From a checkpoint of a small mixture-of-experts model trained on Wikipedia.
Experts: 8 experts in each of 9 layers, 112 SwiGLU neurons an expert.
Training: 284M tokens, 4339 steps.
Below are experts of layer 6 (counted from 0) of a mixture-of-experts language model. Rows are named gate (a neuron's input weights, with its number), up (a neuron's input weights, with its number) and show model dimensions 0-223. Each number is 50 + 10 x the weight over its row's rms, rounded and kept within 0 to 99.
Before each expert's rows: "mostly gets" lists some tokens that are sent to it at least half of the time. This comes from a sample of Wikipedia text that the model never trained on.

# expert 0
mostly gets: " 5", " 6", "7", " 10", " 8", " 4"
gate29:57 39 39 42 66 73 43 47 60 60 41 60 24 52 46 58 61 45 42 52 59 56 70 44 46 46 64 40 44 39 35 70 40 52 67 51 63 41 33 54 43 52 45 52 51 36 53 46 53 52 66 53 54 49 28 62 58 66 64 49 52 48 60 58 37 67 35 61 44 53 42 25 46 55 28 44 41 50 56 79 49 55 56 56 32 50 34 45 56 40 43 45 54 64 55 40 48 50 66 51 40 60 27 48 46 64 59 31 45 46 50 38 50 57 48 47 35 53 32 52 47 47 63 57 36 30 39 56 55 60 52 57 59 56 43 52 50 43 46 24 56 51 53 47 50 58 40 44 43 47 48 56 49 49 47 42 59 56 56 46 46 60 72 62 36 55 50 53 41 46 59 56 42 66 50 50 49 66 58 60 51 75 52 36 41 43 60 44 43 47 63 36 42 51 47 56 53 61 63 61 40 46 43 70 53 40 57 43 57 70 40 45 55 47 39 45 58 45 47 47 54 50 58 37
up29:42 56 52 75 35 38 50 57 58 48 39 43 38 43 67 50 34 41 47 54 63 55 50 60 44 60 53 63 49 55 68 56 70 49 40 36 38 64 66 41 48 54 60 50 54 47 60 69 42 64 52 50 76 48 34 47 57 33 55 40 56 44 60 70 44 51 47 54 51 54 56 49 50 72 52 56 71 44 64 45 45 49 46 43 43 43 65 44 54 51 28 60 59 44 51 55 37 55 52 51 60 35 63 34 33 34 53 30 46 61 51 41 57 49 48 43 64 37 48 33 58 49 42 48 46 46 47 45 40 52 54 36 57 46 40 45 50 58 47 49 42 57 55 59 40 51 33 56 59 35 40 56 69 49 59 43 49 47 45 37 52 46 54 44 66 61 53 44 25 71 44 53 61 32 50 53 33 48 50 52 45 60 60 33 58 44 48 45 75 41 50 42 43 35 59 48 71 36 43 48 57 60 50 58 77 56 41 61 68 46 55 43 38 56 40 40 50 56 40 53 50 49 49 37

# expert 3
mostly gets: " during", " until", " before", " l", " through", " After"
gate8:65 33 60 47 49 47 53 53 63 58 52 59 62 50 43 48 30 56 36 51 62 40 39 61 52 46 40 49 70 64 64 52 43 32 37 45 52 41 46 37 53 47 49 52 55 42 47 49 67 69 27 63 50 51 58 51 16 43 38 54 25 41 56 44 40 66 56 53 61 72 66 61 49 42 51 53 47 43 70 39 59 46 50 43 51 50 40 53 57 54 56 49 39 51 47 41 53 42 45 46 44 51 56 59 50 37 47 61 49 52 45 45 40 58 54 48 52 47 48 69 39 41 66 52 70 42 50 51 35 55 37 50 49 38 53 46 58 72 44 57 46 57 56 56 56 56 50 63 60 38 42 66 44 65 45 36 34 63 70 44 32 54 40 62 34 61 58 39 46 40 60 52 32 62 45 47 54 58 37 42 50 55 61 42 53 44 50 32 54 36 53 56 68 43 41 62 39 48 52 33 50 72 43 35 61 36 62 67 49 39 41 53 55 49 55 51 54 47 57 49 57 36 64 63
up8:52 60 43 38 47 47 54 41 33 40 49 57 52 54 56 47 50 57 47 45 53 42 52 74 54 41 39 42 53 60 51 43 50 43 59 47 55 41 52 38 49 40 48 54 59 68 51 39 63 35 60 59 29 47 55 44 60 42 52 55 54 75 62 54 57 46 54 40 38 58 57 50 38 53 39 31 64 36 32 33 53 45 55 52 70 56 53 54 48 60 51 52 52 47 46 50 59 36 47 64 57 57 46 46 65 36 34 63 52 53 64 51 68 57 54 71 41 50 40 43 43 69 38 54 58 55 33 48 30 57 52 46 34 46 57 44 51 54 41 47 31 55 76 60 45 54 57 49 49 45 63 57 57 53 68 71 53 46 20 67 62 61 65 52 45 58 55 50 44 37 33 33 40 53 28 54 28 50 43 39 47 54 38 47 44 65 34 68 55 65 56 38 51 40 58 48 51 35 44 45 44 65 45 34 39 60 49 57 61 53 65 51 48 42 46 53 46 51 48 60 38 45 44 65

# expert 2
mostly gets: " are", " which", " but", " has", " an", " had"
gate14:70 49 52 59 47 39 64 66 41 48 62 41 56 48 55 61 50 48 63 52 52 36 42 63 49 34 39 52 49 39 43 55 56 47 56 71 63 63 57 52 44 54 56 50 67 32 46 52 39 34 48 54 67 46 59 59 50 62 34 46 52 37 47 53 53 39 52 58 52 53 39 53 53 60 45 58 55 42 53 46 47 47 54 47 58 44 58 43 28 33 47 58 40 41 53 43 49 67 37 52 51 67 33 41 68 43 59 39 40 54 58 53 45 35 56 51 40 54 59 45 42 38 61 42 41 58 69 42 52 60 51 30 73 73 34 54 42 74 26 51 57 51 42 47 55 39 65 60 42 47 46 41 49 67 43 48 55 50 50 45 41 48 35 38 43 41 38 40 68 50 50 59 42 61 36 38 32 34 47 42 56 45 50 51 36 55 63 69 31 46 43 47 38 39 51 48 55 56 32 40 43 44 75 53 62 62 39 62 54 42 54 63 55 55 42 57 69 43 50 62 61 45 54 53
up14:46 44 48 59 46 25 56 45 53 56 43 44 58 69 34 46 47 59 75 37 48 59 51 42 40 34 52 46 51 50 59 51 48 41 47 49 62 60 52 55 44 35 56 54 67 56 49 54 38 51 48 60 55 69 48 47 57 54 33 41 59 44 60 53 46 49 35 50 49 39 54 45 51 52 41 50 47 45 62 47 53 53 38 56 44 53 37 56 49 62 56 38 34 34 58 63 60 51 49 58 42 55 57 43 50 48 56 50 44 32 58 54 38 49 50 44 69 26 41 37 43 57 60 65 54 30 53 44 46 55 31 57 39 72 59 31 41 66 42 53 48 59 38 55 55 43 43 47 60 21 45 56 42 53 40 66 50 59 54 53 47 34 34 47 69 44 44 33 32 57 57 64 57 67 48 59 28 56 70 53 64 56 56 64 37 61 65 50 61 39 49 44 37 72 51 75 56 42 53 50 41 46 47 67 53 58 37 43 45 46 47 41 56 65 49 65 49 51 55 67 56 48 68 44

# expert 1
mostly gets: " ==", "==", " •", " John", " St", "="
gate8:44 68 45 59 32 58 41 55 40 64 44 44 46 37 58 26 42 55 68 39 46 54 28 58 49 61 46 65 50 58 65 65 53 47 62 68 51 59 44 39 24 57 35 43 45 59 56 64 73 51 40 52 50 45 69 47 40 51 53 38 17 51 45 45 47 35 65 46 28 46 39 70 56 56 50 57 52 46 41 45 44 55 45 59 63 40 45 34 49 69 58 56 58 62 48 50 60 61 47 29 45 59 61 45 53 41 47 47 30 36 55 50 46 68 68 63 51 48 32 57 40 44 56 54 38 40 51 51 53 40 44 54 31 52 57 53 50 45 58 46 65 50 56 56 56 49 47 71 47 42 49 61 70 53 33 39 42 54 53 47 55 53 63 56 47 46 40 64 43 33 58 45 68 55 44 49 46 37 42 43 55 60 66 46 55 48 40 61 60 52 52 48 48 37 62 40 44 47 52 64 50 40 47 55 69 48 57 41 54 40 45 39 54 48 46 35 62 44 64 49 39 53 57 58
up8:26 48 54 40 65 55 69 33 67 41 68 54 59 44 50 36 30 47 41 59 61 59 44 60 79 59 59 40 44 39 63 44 49 59 45 47 52 38 56 40 24 65 35 42 55 45 58 46 46 51 53 44 56 39 39 53 55 33 56 41 72 59 36 55 49 37 50 49 52 56 46 68 43 37 56 54 43 48 54 49 50 49 41 55 65 44 45 49 49 57 50 50 49 64 54 58 51 21 40 56 43 45 67 39 43 43 34 49 57 57 45 49 51 46 53 52 48 58 57 46 57 43 59 55 46 57 50 76 40 33 57 37 35 48 62 50 39 41 57 64 47 39 31 55 63 62 45 67 44 43 63 46 58 59 40 47 66 57 67 57 46 65 46 58 52 56 61 37 68 48 57 38 42 52 46 34 48 53 37 60 57 56 49 44 54 36 51 47 33 63 34 53 52 67 47 56 69 51 39 60 41 41 48 55 43 35 55 59 57 63 47 64 34 38 61 43 55 49 57 45 33 43 45 50

# expert 5
mostly gets: "os", "ia", "id", "is", "u", "um"
gate34:71 47 70 31 51 51 46 41 49 31 34 30 58 48 47 53 52 29 49 48 63 41 40 38 45 65 59 46 53 27 65 53 44 56 35 37 57 57 61 34 47 52 25 64 50 46 34 42 59 50 41 72 45 40 34 52 37 46 47 50 35 44 45 32 54 47 66 54 44 59 55 49 54 32 49 34 51 52 41 53 61 61 41 50 45 54 58 53 72 45 43 47 52 49 38 53 41 57 43 70 39 51 45 46 42 55 42 51 54 45 69 57 54 49 66 56 57 58 44 64 66 48 39 40 68 49 46 53 41 54 60 50 62 38 49 54 66 36 34 55 56 61 56 49 42 49 59 58 65 42 67 58 54 44 70 56 45 55 66 46 41 36 55 47 43 66 34 37 68 48 50 44 58 56 51 57 56 46 51 49 37 45 53 64 32 45 41 49 43 67 58 45 40 30 57 39 49 61 58 55 40 62 56 42 77 60 42 47 55 37 49 52 42 49 47 48 57 52 62 53 57 46 63 42
up34:52 65 37 34 52 42 51 70 50 43 29 44 49 55 71 39 31 47 48 49 56 66 39 39 41 47 50 21 50 42 48 53 53 41 59 53 30 47 51 49 47 57 65 46 46 62 40 60 42 52 29 38 49 41 51 54 55 55 60 37 50 34 55 39 48 47 57 60 59 49 57 39 41 48 57 65 50 38 56 51 49 39 51 47 51 53 31 35 54 40 52 58 47 50 42 64 57 37 53 67 55 56 62 58 48 41 43 65 47 43 57 50 57 46 58 38 55 44 45 53 41 47 59 51 60 54 62 49 65 47 38 59 64 38 52 48 44 53 46 63 37 45 54 42 50 55 38 78 67 45 58 49 59 42 57 41 34 43 68 52 57 60 57 36 47 71 50 65 80 70 49 55 49 65 35 54 70 47 51 69 36 32 50 56 51 42 54 59 65 46 60 36 42 32 52 61 47 64 44 59 53 45 47 48 50 48 51 58 48 54 39 40 51 52 46 46 35 47 52 56 34 42 36 80

# expert 4
mostly gets: "\n", " \"", "\"", " ==", "\".", "\","
gate18:56 33 51 63 60 58 42 32 64 44 44 50 59 64 54 46 33 34 46 46 49 57 43 44 50 45 55 72 54 48 56 32 49 55 52 40 55 59 50 34 45 50 41 55 52 65 51 43 26 61 34 53 50 59 66 35 51 56 45 31 42 43 55 51 36 63 49 58 48 61 69 47 36 36 51 57 37 49 48 65 57 51 63 37 38 45 48 49 49 58 46 59 48 53 38 42 65 46 51 64 43 57 46 62 44 53 43 68 53 44 38 37 44 28 36 43 58 47 34 61 63 48 35 47 49 54 51 37 49 64 59 56 59 45 32 37 38 40 43 45 54 58 70 46 61 56 34 38 37 40 61 59 45 56 34 36 55 52 46 51 64 49 53 58 48 62 46 50 54 55 62 43 55 44 23 41 35 63 50 45 33 68 50 33 55 66 55 38 66 57 53 50 44 58 64 71 46 55 53 57 49 72 51 47 71 41 48 68 50 75 44 52 49 43 55 44 57 51 54 52 42 55 61 53
up18:73 67 63 47 67 57 58 59 58 52 34 32 58 43 69 49 53 41 39 44 51 59 47 50 61 53 42 38 48 65 69 51 53 49 46 61 59 55 64 38 42 56 54 40 44 43 41 66 44 60 47 70 47 50 51 65 60 31 61 55 54 51 55 60 30 54 60 23 60 45 39 44 48 54 59 38 70 52 55 42 46 50 42 61 55 59 48 36 45 55 63 44 43 39 47 44 46 53 51 45 58 40 33 50 52 61 32 57 52 48 46 34 59 38 37 36 53 53 66 61 45 57 47 46 65 34 65 38 65 58 46 55 30 47 57 50 40 34 53 48 44 60 54 66 36 41 48 51 43 57 43 48 46 69 43 37 64 50 59 41 62 36 44 44 61 42 39 52 51 57 59 47 53 42 69 53 57 51 63 55 57 33 52 49 37 40 44 56 44 57 37 42 68 45 57 62 34 47 61 51 55 42 51 59 37 53 49 53 47 55 56 37 65 64 25 64 38 64 60 44 30 42 58 42

# expert 6
mostly gets: "=", "|", " name", " Total", " American", " Date"
gate8:67 41 59 60 59 37 74 30 49 33 55 46 43 44 45 43 64 54 52 45 54 38 41 57 50 67 57 56 39 45 46 40 41 43 39 57 38 52 55 62 39 42 41 57 44 40 52 33 56 49 49 40 46 27 60 50 38 41 70 37 58 67 39 41 32 54 54 41 57 49 50 44 48 54 50 61 44 60 46 59 59 30 48 61 51 31 52 21 56 30 45 47 52 38 43 49 62 66 45 66 48 58 47 55 59 48 46 33 45 56 61 38 64 50 45 63 56 52 54 70 57 39 37 44 63 60 37 53 42 46 54 49 44 41 69 58 51 38 63 46 59 38 47 41 39 32 41 55 54 72 50 58 54 46 57 50 45 59 49 52 48 61 48 71 41 57 71 48 46 51 52 37 61 51 69 56 60 66 46 51 39 48 52 57 42 33 52 36 62 37 51 64 53 38 53 43 51 56 65 53 65 53 52 51 39 64 54 30 55 30 64 47 49 54 49 32 57 62 64 52 44 55 47 44
up8:31 52 63 39 27 36 53 57 52 33 63 48 70 49 46 40 64 26 55 40 54 57 41 61 62 59 52 55 61 59 46 46 62 58 35 49 47 54 43 55 32 52 41 48 60 48 55 47 42 39 48 65 48 58 40 29 38 55 48 32 49 68 63 51 40 59 32 48 41 47 51 46 49 51 28 44 40 62 33 54 56 44 55 49 61 47 59 52 65 61 43 49 31 50 57 48 48 49 42 71 45 52 52 36 41 47 38 55 66 45 58 53 44 55 47 52 59 39 60 49 43 60 56 52 49 54 54 56 65 45 55 49 45 61 49 77 60 55 51 62 50 36 49 44 49 42 66 49 43 56 43 49 45 38 44 46 67 44 49 65 41 57 55 38 57 56 53 68 32 58 29 30 33 49 48 64 63 58 49 53 47 52 64 46 35 50 61 43 52 35 30 54 42 49 50 48 70 46 52 60 30 46 42 62 58 52 40 67 58 43 74 63 61 56 63 48 48 53 47 35 64 58 54 38

# expert 7
mostly gets: " well", " w", "ust", "ot", " un", " dis"
gate18:48 48 33 36 64 60 36 34 40 47 47 51 59 55 45 48 54 42 51 62 57 53 32 53 55 48 46 39 51 39 42 44 59 53 44 45 62 42 57 47 45 49 55 60 34 68 48 56 71 62 62 38 60 48 63 50 46 59 79 43 52 54 47 51 57 67 60 53 53 59 35 54 50 73 46 42 53 53 51 40 60 33 54 43 58 46 51 54 52 62 43 44 31 50 67 46 33 40 63 46 36 29 39 41 59 53 77 43 51 34 41 63 52 48 54 53 57 46 59 51 45 39 71 44 73 62 60 53 42 40 37 46 52 31 61 45 42 46 63 38 33 50 42 26 48 42 51 49 50 48 56 43 53 41 49 48 61 38 56 43 39 41 40 36 41 57 48 50 55 60 57 55 28 61 41 44 48 71 51 59 44 57 56 45 59 62 66 51 60 30 38 66 56 67 63 46 55 55 36 60 57 54 67 42 43 54 65 45 61 39 51 52 41 53 48 54 54 40 44 66 36 44 40 38
up18:45 47 55 42 67 47 61 55 57 28 53 49 35 49 61 52 53 70 43 48 47 44 37 55 46 38 58 66 53 44 64 42 48 53 53 57 54 46 19 56 53 40 43 52 50 46 38 53 51 40 48 59 45 58 63 59 55 46 52 54 47 77 64 45 54 55 39 50 56 64 36 43 70 69 34 40 43 69 59 37 37 35 60 47 53 48 51 55 57 51 54 46 22 46 46 41 46 48 56 43 50 53 46 46 55 63 48 60 52 56 57 61 34 46 64 37 56 54 55 48 58 46 35 63 72 41 58 47 48 55 37 60 40 31 76 44 51 42 61 45 45 33 36 50 49 62 38 47 53 45 53 62 43 57 67 63 40 42 40 65 49 32 45 44 40 64 54 37 48 63 59 40 54 39 46 40 35 45 42 44 43 49 71 55 67 43 56 53 50 57 57 55 51 48 29 50 52 52 34 53 50 53 59 48 55 60 46 63 64 31 53 40 54 40 48 27 58 61 75 46 46 52 41 65